config.yaml
n_experts: 48
experts_per_token: 6
router_score: "sigmoid"
normalize_top_k: true
balance_bias: true
init_std_router: 0.007
vocab_size: 2048
tie_word_embeddings: false
learning_rate: 0.00122
beta1: 0.9
max_grad_norm: 1.0
train_tokens: 214300000
max_steps: 3270
dataset: "wikipedia_en"
Below are experts of layer 11 (counted from 0) of a mixture-of-experts language model. Rows are named router (the router's row for the expert), gate (a neuron's input weights, with its number), up (a neuron's input weights, with its number), down (a neuron's output weights, with its number) and show model dimensions 80-159. Each number is 128 + 24 x the weight over its row's rms, rounded and kept within 0 to 255.
Before each expert's rows: "comes after" lists some tokens at least twice as common just before its tokens as in all text. This comes from a sample of Wikipedia text that the model never trained on. Tokens count by the router's weight.

# expert 34
comes after: " |", ".", " 19", "|", " (", ";"
router [115 151 103 113 140 115 130 106 132 144  97  97 153 114 134 162 117 141 138 143 130 157 135 148 183 169 129 150 122 118 155 109 156 111 105 169  96 162 126 163 135 145 129 167 114 140 109 120 132 142 113  74 122  82 131 132  81 139 118 109 127 140  96 117 138  99  83 154 154 105 139 161 161  85 125 125 110 141  92 163]
gate0 [134 132 138 131  90 120 116 157 125 152  83 149 124 105 125 105 136 113 134 121 118 139 153 137 105 104 112 181 147 141  97  83 170 118 143  94 161 149 158 124 160 115 132 152 147 168 122 112 135 159  97 129 165 117  92 105 162 108 109 141 106 105  94 152 157 126 112  88 165 128 106 140 111  92 129  79 100 156 105 186]
up0 [163 117 121 153 110 120  85 131 125 178  95  98 150 125 157 136 137 103 146  92 109 160 119 106 117 149  79 161 111 158 122 129 131 101  92 115 128 139 168 166 165 133 120 165 103 118 100 117 115 121 148 153 152  82 120 119  90 119 155 100 176 104 122 131 119 128  91 102 124 130 133 134 137 100 131 111 107 108 134 119]
down0 [123 112 130 163  93 115 113 121 101 144 116 166 164 145 119  81 103 170 131 115 131 154 124 126 183 114 132 152 104 110 110 155 109 159 108 111 157 118 134 128 178 148 113 136  86 130 127 117 139 127 124 119  88 127 137 134 112 131 133 137 153  96 122 151 144 168 172  89 111  98  96 124 179 106 144 122 119 137 152 173]
gate1 [128 178  90 130 147  97 120 126 162 159 134 120 159 158 159 138 125 132 107 130 159 111  87 159 160 125 110 145 141 135 124 118 126 130 120 138 130 136 162 151 136 134 140 103 118 125 129 174 142  98 114 121 157  81  86 120  86 136 119 151 151 148 104 109 143 127 134 158 127 121 114 166 144 104  90  85 101 110 132 137]
up1 [ 86 139 131 114 121 131  88 152 108 117 123 133 128 143 104 112 154 124 144 125 129 116 121 141 136 118 124 134 139 130 105  99 160  98  86  89 156 142 116 163 165 104  99 132 102 121 143  99 118 126 113 170 154  92  92 131 116 145 132 135  99  91 145 127 118 136 132 123 114  87 139 113 139  92 132 111 168 163  85 109]
down1 [115 152 141 122 140 156 124 163 133 142 116 103 158 112 111 148 164 111 142 123 114 127 109 116 169 121  91 174 157  74 142  94 113 102 152 106 112 141 141 128 141 135  88 153 159 149 158 107 109 173 155 122 119 155 112  97 135  99 106 160 120 145 116 101 119 114 150 155 136 110 140 130 141 101 147 108 134 125 121 145]
gate2 [103 146  92 102 146 103 125 150 155 147 107 126 136 111 168 153 153 129 148 103 144 131 139 110 116  81  89 109 171 162 143 100 104 134 148 173 128 122 107 147 118 114 128 112 126 128 135 129 121 124 105 129 157 120 152  96 137 136  91 117  88 131  88 160  94  79 140 139 139 151 181 156 132 159 152 144  82 159  95 134]
up2 [118 146 190  97  85 139 105 125 153 100 121 176  98 122 125 130  76 167 110 154 122 119 111 128 139 117 120 173 132 125 178 140 140  79 121 104 111  73 132  93 125 145 149 111 114 133 167 111 122 124 105  79 147 135  91 107 110 137 127  97 134  81 123 123 138 131 128 104 137  80  88 127 130 157  91 137 171  85 128  78]
down2 [125 143 112 127  94 122 159 159 143 164 107 114 116 147 143  99 118 143 134 164 146 163  94 107 147 127  84 121 107 157 129 140 137 144 164 119 114 133 117 124 134 117 143 128 150 111 143 136 145  72 125 112 112  86 151 128 141 112 144 138 149 159 129  98  98 117  89 143 146 118 167 122 109 167 110 146 123 115 144  88]
gate3 [107 118 126 150 184 114 102  95 116 103 122 156 151 172 129 139 112 109 131 147 154 133 148 156 123 130 136 154 178 150 111 130 133 150  93 115 120 155 110 169 108 104 164 123 118 129 139 107 158 150 114 129 115 135 175 185 168 120  93 112  97 133 126 103  89 170 113 161 161 132 154  77 120 163 132 119 165 103  99 164]
up3 [100 105 150 130 125 152 136 133  88 102 144 108 175 141 131 120 141  97 117 142  94 135  94 138 108 147 103 113 129 112 160 174  87 127 131 132 118 101 136 114 125 139 169 100 127 136 131  68 143 158 121 177  87 106 161 149 139 104 141  88 162 168 144 146 137 156 119 140 128 151 138 102 123 166 144 128 187 120 134 131]
down3 [105 148 140 177  97  81 160  78 108 146 154 176 128 112  90 122 118 112  75 112 139 121 164 149  81 115 138  99 135 143 114 176 143 118 145 103 143 114 129  78 105  99 132 141 127 141 125 162 134  82 152 151 124 155 172 162 100 117 142 138  98  87 132 160 135 123 141 167 131  88 145  92 142 164 104 121 129 142 123 155]
gate4 [119 102 119 144 167 124 154 141 101 144 139 174 143  79 152 161 148 145 116 168 158 140 118 100 116 163 156 124 103 135 143  86 137 129 119 128 115 103  98 117 145 127 139 158 101 116 108 117 122 126 153  99 170 128 138  86 118 107 120 123 117 113 145 104 171 125 127 120 117 149 133 148  65 147 113 153 151 123 103 117]
up4 [103 146 132 138 154 145 125 110 105 125  95 142 137 118 115 165 140 151  93 120 128 157 139  91 143 130 143 138 124  95 144 126 146 135 123 119 145 144 117 132 136 146 112  98 141 120 116 161 139  96 105 138 153 145 138  91 139 132 113 115 113 131  96  83 117 123 145 121  91 116 148 117  91 133 109 124 128 167 144 119]
down4 [148 115 139 112  83 143 107 156 156  78 117 142 129 132 124 136 107 104 144 113 146 123 138 121 117 137 148 110 108 132 146 136 133 144 105  95 123 158  82 137 121 111 149 141 122 125 168  89  97 137 107 150 167 161 118 186 140 154 109 112 114 140 183 148 179 163 100 140 131  93 131  62 133 143  91 125 106 141  92 157]
gate5 [130 153  91  63 125  90 124  82 175 148 102 149 151 151 109 170 110 124 146 119 116 197 100 141 161 154 124 155 140 106 111 122 124 125 110 125 137 175 136 169 121 134  86 143  69 142 119 154 129 132 147 106 142  71 124  97  98 120 120 127 118 134 126  85 114  83  87 132 153 111 125 134 143 134 161 105 113 152  84 143]
up5 [ 90 104  83 109 156 123 117 140 146 115 132 159 142 102 124 150 156 110 160 143 103 136 135 145 154 128 156 120 112 104 110 147 167 110 121 131 127 164 102 172 147 143 107 122 111 138 185 132 115 157 145  92 103  90 135 131 116 141  84 119 107  99 118 116 160  89 103 136 143 101 115 107 128 124 150 139 143 154  98 149]
down5 [112 125 113 125 125 130 175 107 103 170 103 109 128 145 153 139 133 131 139  90  89 128 116 149 153 136 102 133 157  83  92 103 145 135 134  88 176 154 139 154 132 118 114 197  93 146 120 112 127 140 142 100 143 116 160 117 104 107  88 125  89 132 133 115 140 135 127 164 143 163 163 134 141  94 133 138 152 113 142 132]
gate6 [ 83 115 105  92 118 168 100 153 150 130 144 134 143  88 118  83 170 121 119  78 117 110  61 103 142 160 143 176 151  87 168  86 138 122 128 142 104 148 158 136  81 143 162 122 114 136 129  98 117 121 132 147 116 122 129  77 135 138 143 158 141 167 105 104 128 155 128 134  99 118 120 161 109  95  99 125  89 151 128 156]
up6 [100 140 111 137 110 130  99 130 138 165 122 114  99 100 108 125 154 166 108 124 148  97  99 120 119 167 153 120 130 118 127 128 127  70 102 139 126 144 161 141  63 133 153 139  80 101 121  96  98 126 166 128 118 138 151 122 103 174 163 182 161  74 122  76 108 152 115  97 133 113  82 157 135 125 146 111  82 117 152 126]
down6 [101 135 137 123 114 137 170 111 152 107 122 104 130 116  93 142 121  64 127  88 131 170  98 130 125 128 119 133 135 113 147 112 119 129 134 120 149 127 166 120 102 157 131 119 117 154  77 112 113 153 141 108 137 133 126 128 135 135 157 122  84 131 124  93  93  82 125 136 127 116 100 145 164 138 149 147 145 108 140 132]
gate7 [136 130 127 133  95 119 138 141 187 109 125  97 166  88 130 120  86 149  82 174 100 121 121 111 113 104  96 105 173 132 142 136 136 127 148 115 125 132  95 102 104  72 165 137 128 105 168 121 126 164  70 115 171 157 136 137 105 128 120 151 104 179  78 113 117 161 135 156 144 126 139 135 134 102 123 132 142 121  94 130]
up7 [114  87 134 118 129  81 107 138 141 138  93 138 101 142 147  81 130  81 129 124 150  99 123 100 157 123  74 125 100  77  76 101 150 128 154 112 112 154  90 156 142 136 120 154 130 129 154 138 129  92 156 143 153 156 122  97 124 164  82 121 121  96 130 154 139 106 116 133 104 149 122  95 121 106 155 161 124 140  94 136]
down7 [163 160  91 125 143  73 108  81 147 121  92 105 130 121  85  71  95 150 162 137  63 109 174 156 128 139 103 167 145 147 109 129 137 148 133 103 165 131  85 106 145 140  91 170 136 121 163 132 152 146 133  80 135  93  61 141  96 141 136 104 102 162 105 164 117 126 121 145 140 106 120 121 146  98 181 133 158 152 124 164]
gate8 [149 151 152  95 155 149 134 133 147 106  88 173 126 104 106 130 112 127 159 155 129  99 137 147 168 126 124 138 115 134 127 132 128 116 116 143  76  77 111 154 136 118 133  94  97 130 119 151 191  91 108  79 140 128 109 130 112 195 127 105 151 134  88 128 149 123 156 145  79 108  81 161 144 133  94 105 112  86  86 130]
up8 [188 109 163 100 139 123 121  86 158 158 166 140  85  75 109 141 113 137 117 138 150 145 143 147 174 126 138 142 130 132 156 122  92 114 134 113 136 124 137  94 115 140 159 148 131 110 127 149 118 106 144 135 129 142 100 100 153 159 161 104 150 157 123 107 135 131 129 145 104 146 115 106 137 144 148 154 102 132 163  84]
down8 [109 130 145 131 153 119 123 154 124  93 102 121 126 139 125 113 127 119 133 122 149 143 142 105 139 126 146 136 102 161 155 145  95 147  91 124 108 152 103 159 149 157 138 106 131 126 123 107 120 107  89 116 130 133 119 113  95 128 126 137 153 117 132 146 110 152 119 121 139 105 144 130 153 122 118 167 116 156 152 106]

# expert 37
comes after: "\n", " |", " (", " 1", ";", " 2"
router [103 128 140 143 173  88 135 145  66  89 108 113  95 106 121 128 127 137 137 134 147 121 160 139 122 109 164 116 129 110 168  99 150 151 125 172 133 108 164 168 147 121 130 140 158 155 184  94  97 130 143 115 118 133 117 151 145 108 112 139  91 106 109 191 171 125  95 136 156 174 110 159 132 119 119 185 113 125 136 162]
gate0 [138 118  88 110 150 151 168 103 145  93 137 122 106 143 122 125 157 129 125 146 175  93 161  98 134  88 155  94 103  92 147  80 130 116 128 159 147 111 118 147 148 110 131 145 153 117 146 159 114  96 123 130 158 128 131 134 167 106 101  86 138 125 140 163 152 148  96 131 115 140 104 140 144 143 142 122 121  91 122 124]
up0 [118 137 156 160 166  97 178 117 137 125 146 110 140 143 140 160 130 131 121 165 129  89 165 129 131 147 149  96 125 110 110 121 146 160 143 111 129  94 147 141 109 150 144 148 151 114 166 120 115 183 103 155 146 128  98 115 135 122 106 117 113 121 162 133 141 114  71 163 154 152 110 159 122 175 118 124 148 117 124 110]
down0 [108 142 152 121 102 128 133 134 106 157  68  91 117 127 119 107 121 180 172 148 140 132 184 111 110 110 116 121 125 139 113 173 146 166 164 175 150  91 131 144 127 128 107 158 153 141 160 156 140 134 139 153 126  97  89 110 138 117 163 127 105 135 126 140 120 117 111 147 136 166 131 135 186 177  83 145 123 110 129 138]
gate1 [145 134  95 165 169 125 124 154 118 114  93 105 112 137 133 145 144 135 117 104 132 118  97 164 110 117 148 121 160 126 121  99 130 146 161 113 125 118 180 156 121  97 115 121 135 145 114 129 131  99 123 103 192 145 154 128 160  88 158 142 101 127 112 143 133 109  94 141 111 145 129  87 123 113 117 136 150  99 122 169]
up1 [130 144 103 127 131 116 108 167 151 151 104 115  97 140 148 130  96 122 140 136 139 108 128 125 101 137 127 136 144 125 116 120  87 119 106 165 118  97 123 162  85  97  90 145 145 143 147 147 182  69 153 101 121 135 130 134 139 102 124 176 130 106 102 137 142 128 118 146 114 114 156 116 131 135 181 150 118 141 145 137]
down1 [114  92 114 141 145 145 121 125 138 125  71 122 143 136 165 139 166 169 110 146 119 111 131 137 148 162 141 148 108 156 130 102 136 122 118 136  96 145 124 188 142 132  89  98 139 137 167 117 135 144 146 161 118  93 126 115  97 124  97 128 102 112 152  99 132 107 108  98 109 135 125 138 143  95 154 165 140 129 101 139]
gate2 [131  74 135  89  41 102 123 128 133 111 110 170 154 127 165 129 106 169 141 160  98  91 137 121 154 148 106 115 119 134 140  83  90 124  98 136 129 108 135 129 112 135  91 114 110 120 153 104 109 117 120 117 132 122 111 123 145 135 124 143 137 139 157 154 133 156 183 130 109  94 124 118  79 159 134 135  95 164 153 177]
up2 [123 131 139 137 125  79 152 117 116 126 112 133 124 154 131 110 125  97 107 162 206 113 139 136 104 138 101 141 106 127 126  95 172 154 143 167 145 161 169 118 110 164 127 112 181  85 152 155  82 142 154 136 150  90 122 108 144 101 139 133 123 120 135 161 128 122 117 144 142 135 130 119 121 184  69 107  98 123 126 138]
down2 [142 148 115 105 139  80 163 141 143 111 118 134 111 167  89  95 162 151 123 149 180 124 130  88 114 145 140 143 128 107  99 144 118 136 142 140  97 192 153 143 110 131 144  92 103 134 126 129 113 129 103 130 150 102 165 111 114  73 131 136 153  88 145 112 143 145 143 104 132 138 126 130  88 142 121  99  92 125 122 120]
gate3 [123 124 139 132 124 104 150 114 108 117  89 145  85  76  98 114 142 120 145 140 147 110 153 117 108 135 162  76 132 134 151  76 119 119 130 150 145 106 131 129  88  98 155 115  92 104 190 131 121 108 166 162 167 131 128 144 146 139 139 169  88 103 116 172 163 133 126 120 168 163 108 157 155 127  98 121 125 130 140 116]
up3 [101 111 160 121 145  88 163 163 107 168 118 120 136  94 126 117 149 152 135 141 152 147 148 105 122 127 146 113 148 127 134 124  94 108 140 166 127  79 150 152 148 111 126 152 167 156 139 123 112 154 151 125  98 146 119 121 119  86 122 132 101  83 118 130 149 189 159 140 162 114 109 172  87 151 154 174 111 104 135 114]
down3 [126 133 127 142 125 135 153 135 138 108 129 114  94 127 101 113 125 143 119 135 125 145 117 117 126 165 157 108 108 138 104 151  94 128 131 119 109 174 113 167 110 114 184 127 102 113 140 139 130 111 123 166 149 111 146 121  75 118  86 120 163 109 154 136  78 102 125 100 135 140 136 113 102 125  90 105 124 145  70 157]
gate4 [102  85 131 149 132  94 103 163  88 156  80 113 121 123 126 154 139 105 170 138 144 144 141 113 123 164 114 147  97 179 166 147 125 114 115 135 152 136 156 142 139 164 107 143 120 143 152 105  91 106 101 130 104 117 125 133 166 150 134 124 119 105  82 136 172 109 110 137  96  95 101 111  95 123 108 110 159 158  93 153]
up4 [ 97 112 164 131  98  92 120 149  86 109  92 109 125  93 151 134 113 140 142 151 130 121 119 127  77 164 122 139 133 154 161 144 137 109 152 132 158 163 155 158 145 127 105 126 118 159 128 104 118 155 126 109 132 138 128 166 161 120 121 165 125 127 138 130 148 112 101 155 125 126 118 104 113 121 123 110 159 134 112 156]
down4 [142 108 127 126 118 124 160  98 134 170  79 115 133  94 119 149 104 154 139 138 115  99 175 127 148 162 153 103 153  95 132 147 143 126  98 113 124 115 114 108 136 136 145 169 120 130 115 120 172 125 129 138 147 126  89 184 131 121 138 124 158 125 129 109 135 148 144 117 100 108  97 161 145  87 161 153 131 122 152 187]
gate5 [100 166 148 178 157  84 109 133 101 125  72 132 123 103 168 117 175 127 142 121 123 168 131 119 142  84 155 131  99 107 111  98  98 125  89 149 142 124 139 144 103  93  97 138 125 112 153 125 154 156 131 147 130 117 123 174 117 139 159 132 139 141 147 122 110 112  87 100 117 152 104 168 130 136 121 142 104 121 164 114]
up5 [165 154 119  93 123 158 143  97 157 124 170 121 131 146  87  81 112 172 133 112 130 117 140 166 148 152 159 108 141 126 150 105 157 142 164 148 120 105 111 116 149 123 148 140  95 153  93 112 135 114 109 123 103 115 126 130 137 122 162 144 121 112 145 120 117 116 185 116 120 111 164 138 121 113 155 122  95  78 110 161]
down5 [145 127  96  95 153 143 146 117 126  71 135 109 113 157 139 132 101 112 127  95  97 142  98 143 123 105 125 107 102 121 102 110  78 175 136 123 117 138 103 156 125 151 182 101 136 141 128 146  87 150 135 165 150 151 162 131 116 180 132 158 137  85 144  70 124 149 147 104 149 175 156 102 105 173  85 131 135 126 143  86]
gate6 [114 154 116  89 159 156  84 104  64 147 135 127 123 127 118 101 163 112 123 131 131 142 141  78 125 127 178 114  95 123  86 105 119 135 152 139 136 110 111 172 103 142 105 124 142 189 115 103  95 145 124 171  98 112 169 185 116 148  76 117 109  81 111 144 103 148 140 123 125 166 112 111 146 103 122 141 114 109 160 118]
up6 [132 167 160 142 124 151 118 142 125 135 141 148 103  93 115 121 136 154 115 144 103 160 128 124 105 126 132 107 166 132 101 147 128 165 125 112  71  98 106 139 145 131 150 182 162 122 108 101 127 142 141  96 162 154 140 127 146  95 129 106 142 152 106  99  90 149 138 143 141  99 177 150 130 117 109 122 142 129 143 104]
down6 [114 163  89 154 147 116 118 142 157 121 121 140 110 153 108  84 176 127 143 131 158 120 104 156 166 151 125 138 170  86 137 135 143 129 152 126 126  89 121 156 131 139 125 104 119 116 122 138 127 108 122 138 136 122 113 122 109 100 130 139 136  91 120 118 151 146 122 113 168 144 129 126 146 143  69 104 117 118 108 110]
gate7 [189 127 122 139 107 110 147 128 103 119 132 129 107 146 116 111 171 135 137 121 129 115 162 119 142 113 101 137 130 128 136 112 139 130 105 123 137 126 143 165 109 127  96  77 123 141  93 156 126 148 125 162 110 105 125 163 138 134 138  99 119 127 129 132 168 111 136  96 170 175 167 148  78 136 121 154 108  99 103 161]
up7 [102  97 137 113 122 149 145 135 136 162 133 116 176 134 118  96  81 168 138 123  96 124  79 131 156 197 128 133 105 174 150 145 126 110 134  96  93  88 106  73 119 154 147 151  93 129 115 128 115 148 114  83 137 125 162 111 132 112 150 146 139 132 180 122  97 148 155 113 102  67 115 119 128  89 153  82 162 113 111 111]
down7 [ 79 130 151 139 148 115 140 128 100  72 105 141 125 127 117 119  97 140 122 108 164 112 126 162 112 136 142 115 114 131 158 130 123 124  93 112  91 139 144 114  92 118 141  98 174 138 180  98 104  95 125 124 139 121 125 134 124  83 140  77  93 159 151 113 136  75 103 117 146 158 126 142 128  95 166 145 116 146  89 140]
gate8 [144 115 156 134 107 150 176 114 110 160 116  93 154 150 111 134 123 137 170  82 114 148 119 117 135 113 140 122 163 137 114 115 150 104 133 105 127  99 165 110 135 144 109 138 150 164 167 119  87 124  70 142 110 132 129 110 173 132  71 112 100 168 146 146 155 125 126 151  95 133 121 111 142 119 148 130 161 133  99 103]
up8 [ 85  99 129 130 105 137 103 155  94 156 135 134 137 145 129 143 122 140 120 132 161 119 131 121 130 129 127 113 115 110 158 121 109 135 169 135 135 158 124 108 112 177 140  95 160 159 157 162 158 139 139  87 118 123 159 151 126 129 115 145 137 128 159 121 146 112 100 128 141 105 139 123 107 129 186 129 138 126 149  92]
down8 [110 136 123  79  89 146 142 108 145 161 150 106  88 124 123 133 122 141  97 152 129 122 116  79 154  76 135 150 149 125 136 147 130 179 151 178  86 108 130 135 132 100 136 128 111 121 124 100 110 132 126 128 128 111 133 122  72 116 130 160 114 103 135 101 137 111  94 127 150 150 138 110 144 132 122 121 112 153 131 107]

# expert 0
comes after: " |", ".", "\n", " 19", "==", " 18"
router [100 146 132 146 163 134 126 134 108 143 124 132 130 115 110 123 123 115 122 129 133 142 123  94 154 126 135 141 159 136 130  86 118 131 143 175 153 118 137 184 111  89 159 150  94 144  93  73 108 123 133 120 144 139 122 114 106 118  83 145  76 142 111 157 144 126 148 114 155 126  78 162 153  91 118 117 122  90  96 129]
gate0 [ 95 168 103 101 160 123 130 108 115 131 125 131 169 103 102 115 139 135 146 113 114 194 129  78 119 125 122 117 177 117 136 103  85 127 153 148 138 121 130 160 148 130 136 156 123 169 124 130 125 125 145 153 108 137 102 144 133 102 108 120  78  93 126 122 177 144 128  89 142 114 101  92 146  95 106 121 167 121 104 136]
up0 [135 111 116 165 138 125 106 117 152 119 122 112 140 179 145 145  97  89 137 118 143  99 172 124 162 132 118 143 107 131 142 180 169 130 128 159  85 128 121  97 159 102 120  96 154  93 169 114  82 138  91 103 139 129 113 141 141 148 156 154 118 128 107  77 161 128 109 177 119 122 124 168 128 140 159 111 137 168  96 138]
down0 [120 147 121 109 112 111 135 145 127 144 113 143 139 118 163 139 152 181 126 143  94  93 129 103 110 146 156 158 135 164 143 138 114 143 142  86 126 136 127  91 123 126 132 119 105 132 116 139 166 106 121  90 130 147 193 127 153 113 174 130 139 123 158 144  82 114 140  73  89 106 128 110 117 131 130  96 175 160 141 101]
gate1 [135 119 115 129 143 115 156 157 128  93 123 111 167 118 103 125 165 123 126 122  89 167 135 136 123  94 127 180 138 159 106 120 152 130 118 137 122 148 124 146 184  92 116 128 101 109 124 137 116 149 141 111 141  94 180 129 128 108  67 117  79 146 106 123 177  84 101 122 162 123 130 124 107  89 108 117 142 143 153 164]
up1 [161 127  99 137 173  87 126 126 161 101 107 148 136 151 104 146 119 159 136 151 148 130 146 113 147 131 135 143 116 137 115  86 132 149 112 145 155 146 102 127 140  95 140 102 103  89 146 122 135 114 121 100 189 160 111  98 110 127 109 102 102 138 141 142 123 128 141 119 106 111 117 108 160 110  69 111 125 111  80 101]
down1 [150 132 175 116 127 143 122 109 152 111 131 112 107 150 132 122 118 133 108 106  83 128 122  88 152 100 156 107  81 124 168 122 115 132 113 101 121 109  98 187 144 122 103  94 153  80 127 134 130 131 144  96 137 145 144 106  99 110 137 132 184 126 161 163 156 123 139 108 139 121  99 113 139 138 132  96 125 121 139 132]
gate2 [145 133 169 125 160 117 108 112  91 106 141 128 117 165 112  98 132 152 134 138 128 128 121  86 123 139 145 108  92 126 117 111 124 130 157 155 151 138 110 157 140 111  92 154 111 106 102  90 184  90 140 124 140 161  93  79 146 157 167 171 134 129 128 136 190 147 155 133  95 108 114 101 140  90 105 113 129 109 112 143]
up2 [137 113 153 147 127 146  84 124 100 100 148 154  96 138  98 114 121 173 150 152 129  77 128 102 179 149 112 101  86 139 144 103 157 109 130 134 142  97 156 132 104 121  97 100 130  89 117 115 178 100 149 124 118 120  95  88 149 155 145 195 145 146 150 116 159 149  99 170 118 117 126 120 107 115 100 118 113 102 128 121]
down2 [123 136  79 106 139 143 122 129 113 104  98 133 123 105 132 133 131 139 155 157 128 102 146 123 122 149 120 105 124  91 117 132 120 193 130 160 173 175 127 131 112 140 129 140 124 100 139 119 141 130 129 148  87 141 129 142 126 122 142  97  98 113 134 122 128 125 140 134  98 102 146 107 135 114 109 100 157 132 164 106]
gate3 [ 89 107 162  99 125 157 129 140 118 127 132 132 203 140 117 144 156 150 114 163 166 142 133 163 177 173 119 166 162 121 108 142 151 101 151 135 102 146 143 142 133 113 139 109 141 148 117 148 154 134 114 141 120  88 158 105 115 133  87 160 157 126 133 129  88 127 126 113 163  82  74 113  79 166 137 115 116 116 116 104]
up3 [134 122 172 139 141 132 143 107 102 134 121 156 119  87 177 155 121  83 129 121 137 107 158 140 124 140 203 111 115 134  99  89 104 162 116 128 131  85 137 151  81 133 139 141 123 120 102 157 113 106 148 129 157 125 124 146 143 143 117 138 106  57  99 118 115 146 105 183 114 134 128 117 160 127 125 163  92  93  88 144]
down3 [131 111 141  86 125 157 134 123  77 147 126 161 133 131 115 153 142 120 176 131 106 118  77 148 118 116 161 112 149  98 118  88 122 130 111  69 158 113 141 159 143 151 138 106 122 131  92 106 113 124 105 126  89 116 163 151 175 118 130  98  86 116 129 151 115 156 122  90 127 125 175 104 148 134 109 113 111 123 119 118]
gate4 [145 126 119 146 152 181  85 137  90 149 100 134 113 144 121 137 121 133 101 145 145 154 122 120 112  84 128 141 150  98 109 124 146 131 156 145 122 159 180 156 139 152 100 133 111 132 168  76  90 167  98 136 124 131 143 159 142 110 106 131 132 166 137 118 134 120 122  91 132 126  99 105 145 107 112 121 146  91 180 118]
up4 [139 148 115 149 143 170 106 109  95 146  86 155 116 112 116 116 103 156 121 154 123 147 100 161 101 121 109 133 134 144 117  98 125 140 173 146 105 112 149 104 134 117  97 131 111 157 165  73 102 137  86 111 128  99 133 163 133 135 109 161 132 161 136 134 111 107 160 110 144 137 130 100 131 108 141 125 108  90 158  71]
down4 [ 97  90 112 154 114 148  97 119 122 156 135 145 169  83 123 142 168 100 155 190  94 101 157 117 134 145  92 106 142 137 167 113 168 131 138 131 141 121 140  72 110 137 154 111 114 139 158 103 147 120 132 123  99 156 108 187  81 121 133 137 116 124 160 146 145 127 129 126 120 144 104 111 177  89 132 126  98 126 109 133]
gate5 [ 97 116 146 163  87 177 192  84 114 126  95 129 131 139  98  79 156 122 157 129 153 143 183 144 146 153  96 126 101 140 112 140 110 142 142 139 101 117 152 146 155 112 124 132 176 156 128 136 130 145  88 121  91 150 104 141 135  94 145 105  96 132 121 141 115 101 111 137 139 118 149 142 159 152 143 124 109 132  81 109]
up5 [118 142  87 123 140 161 145 146 133 110 129  91 128 112  94 124 145 140 133 136 132 129 142 174 157 147 127 121 115 158 143 137 166 102 126 134 147 164 127 146 117  90 140 113 156  95 153 115 137 165 125 128  75 123 139 113 116 151 127 103 122 110 137 129 115 104  58 142 134 149 141 133 106 108 120 111 103 151 153 145]
down5 [159 110 133 193 105 158 127 153 140 141 135 111 129 114  74  78 142 135 176  84 172 133  92 126 161 151 137 139 136 143 183 129 137 134 162 143 141 109 150 106 125 105  94 137 154 115 160 126 139  89 122 129 138 104 124  80 128 125 104 116 115 130 160 129 140 106  86 166 172  95 146 155  94 139 167 127 143 142 131 117]
gate6 [145 157 119  64 113 140 141 119 106  93 123 161 104  98 121 151 125 101 152 152 137 116 188 111 104 128 159 161 108  93 161 119  89 112 115 178 142 110 130 119 108 140 150 120  96 133 105 159 107 131 129 112 127 197  87 162  96 122 121 105 113 149 126 109 119 141 118 125 136 159 100 142 160 100 129 152  67 102 146 108]
up6 [114  78 128 107 125 107  97 123 124 101  97 120 145 169 140 110 143 110 155 127 158 186  92 156 165 101  95  76 122  60 121 123 149 132 105  74 127 168 127 165 145 135 140 150 127 125 116 114 152 165 116 173 178 144 165 119 125 101  92 121 129 164 110 113 129  83  95 107 108 165 134 138 138 116 110 133 141 134 138 151]
down6 [105 162 173 107 121 136  83  91 119 105  84 173 135 156 108 154 103 109 105 118 110 124  99 137 135 108 172 107 118 151 148 120 156 125 165 117 134 153 163 170 144 123 153 137 129 119 108 110 113  74 107 106 135 154 150 118 133 148 124 132 128 129 155 128 141 138 101 113 103 128 142 147 158 125  94  76 117 153 133 118]
gate7 [113 149 125 117 156 120 103  94 138 112 113 149 153 132  85 138  87 116 153 122 151 100 137 107 148 124 156  69 115 105 105 114 117 127 119 122 109 136 143 165 111 105 137  90 125  85 101 104 128 121 161 169 107 128  87 147 114 188 108 110 144 150 109 146 159 125 153 184 166  92 107 153 122 106  99 114 141 147 131 162]
up7 [ 94 124 123 155 107 159 150 156 134 143 164 134 167 136 118 107 117  86 140  89 115 114 136 146 111 149  97 128 148 153 156 138 106 141 130 130 115 125 142  94 135 134 109 166 152 169 138 163  92 143 115 121 142 143 141 110 129  88 152  98 166 103 159 119 113 110 158 106 128 116 149 101 155 162 158 129  86 125 131  95]
down7 [166 100 168  98 158  94 139 139 108 122 129 146  95 130  96 127 154 148 134 116 146 118 179 147 117 127 171 129  99 110 165 129 170 160 152  89 150 101 168 134 185 144 117 110 141 125  82 125 143 143 106  67 115 143 116 144 126 141  87 171 135 117 114 150 158 142 144 100 129 122 134 155 154 131 131 129 123 118 134 120]
gate8 [ 87 137 119 155 106 128 102 141 106 121 147 137 164 113 105  75 154 130 146 110 132 157 145 132 143 149 109 132 142 147 153 107 120 135 145 144 130 123 123 157 153 136 141 144 145 155 101 140 165 166 124 110 114  95 116 141 110 141 100 130 133 131 181 132 128 151 103 137 145 107 107  98  94 117 136 144 106 132 130 139]
up8 [122 113 124 127 133 121  91 137 152 124 109 156 116 110 125 100 123 113 165 137 152 104 112 121 118 134 155 105 152 125 108  86  92 135 143 105 146  82 110 124 124 130 133 159 143 132 126 125 154 117 146 150 180 108  99 116 124 166 127 114 141 100 132 116 135 144 127 111  65 142  96  75 118 115 106 117 155 120 168 150]
down8 [132 153 141 120 140 139 103 140 139 122  96 164 120 119 147 125 154 117 110 123 139  96 155 126  97 107 131  88 109 113  96  98  98 116 148 132 151 103 127 155 135 112 126 136 121  93 101 137 127 122 166  97 144 168 116 140 115 149 143 108 144  99 130  94 123 171 162 150 105 111 100 121 142 131 106 122 106  97 149 153]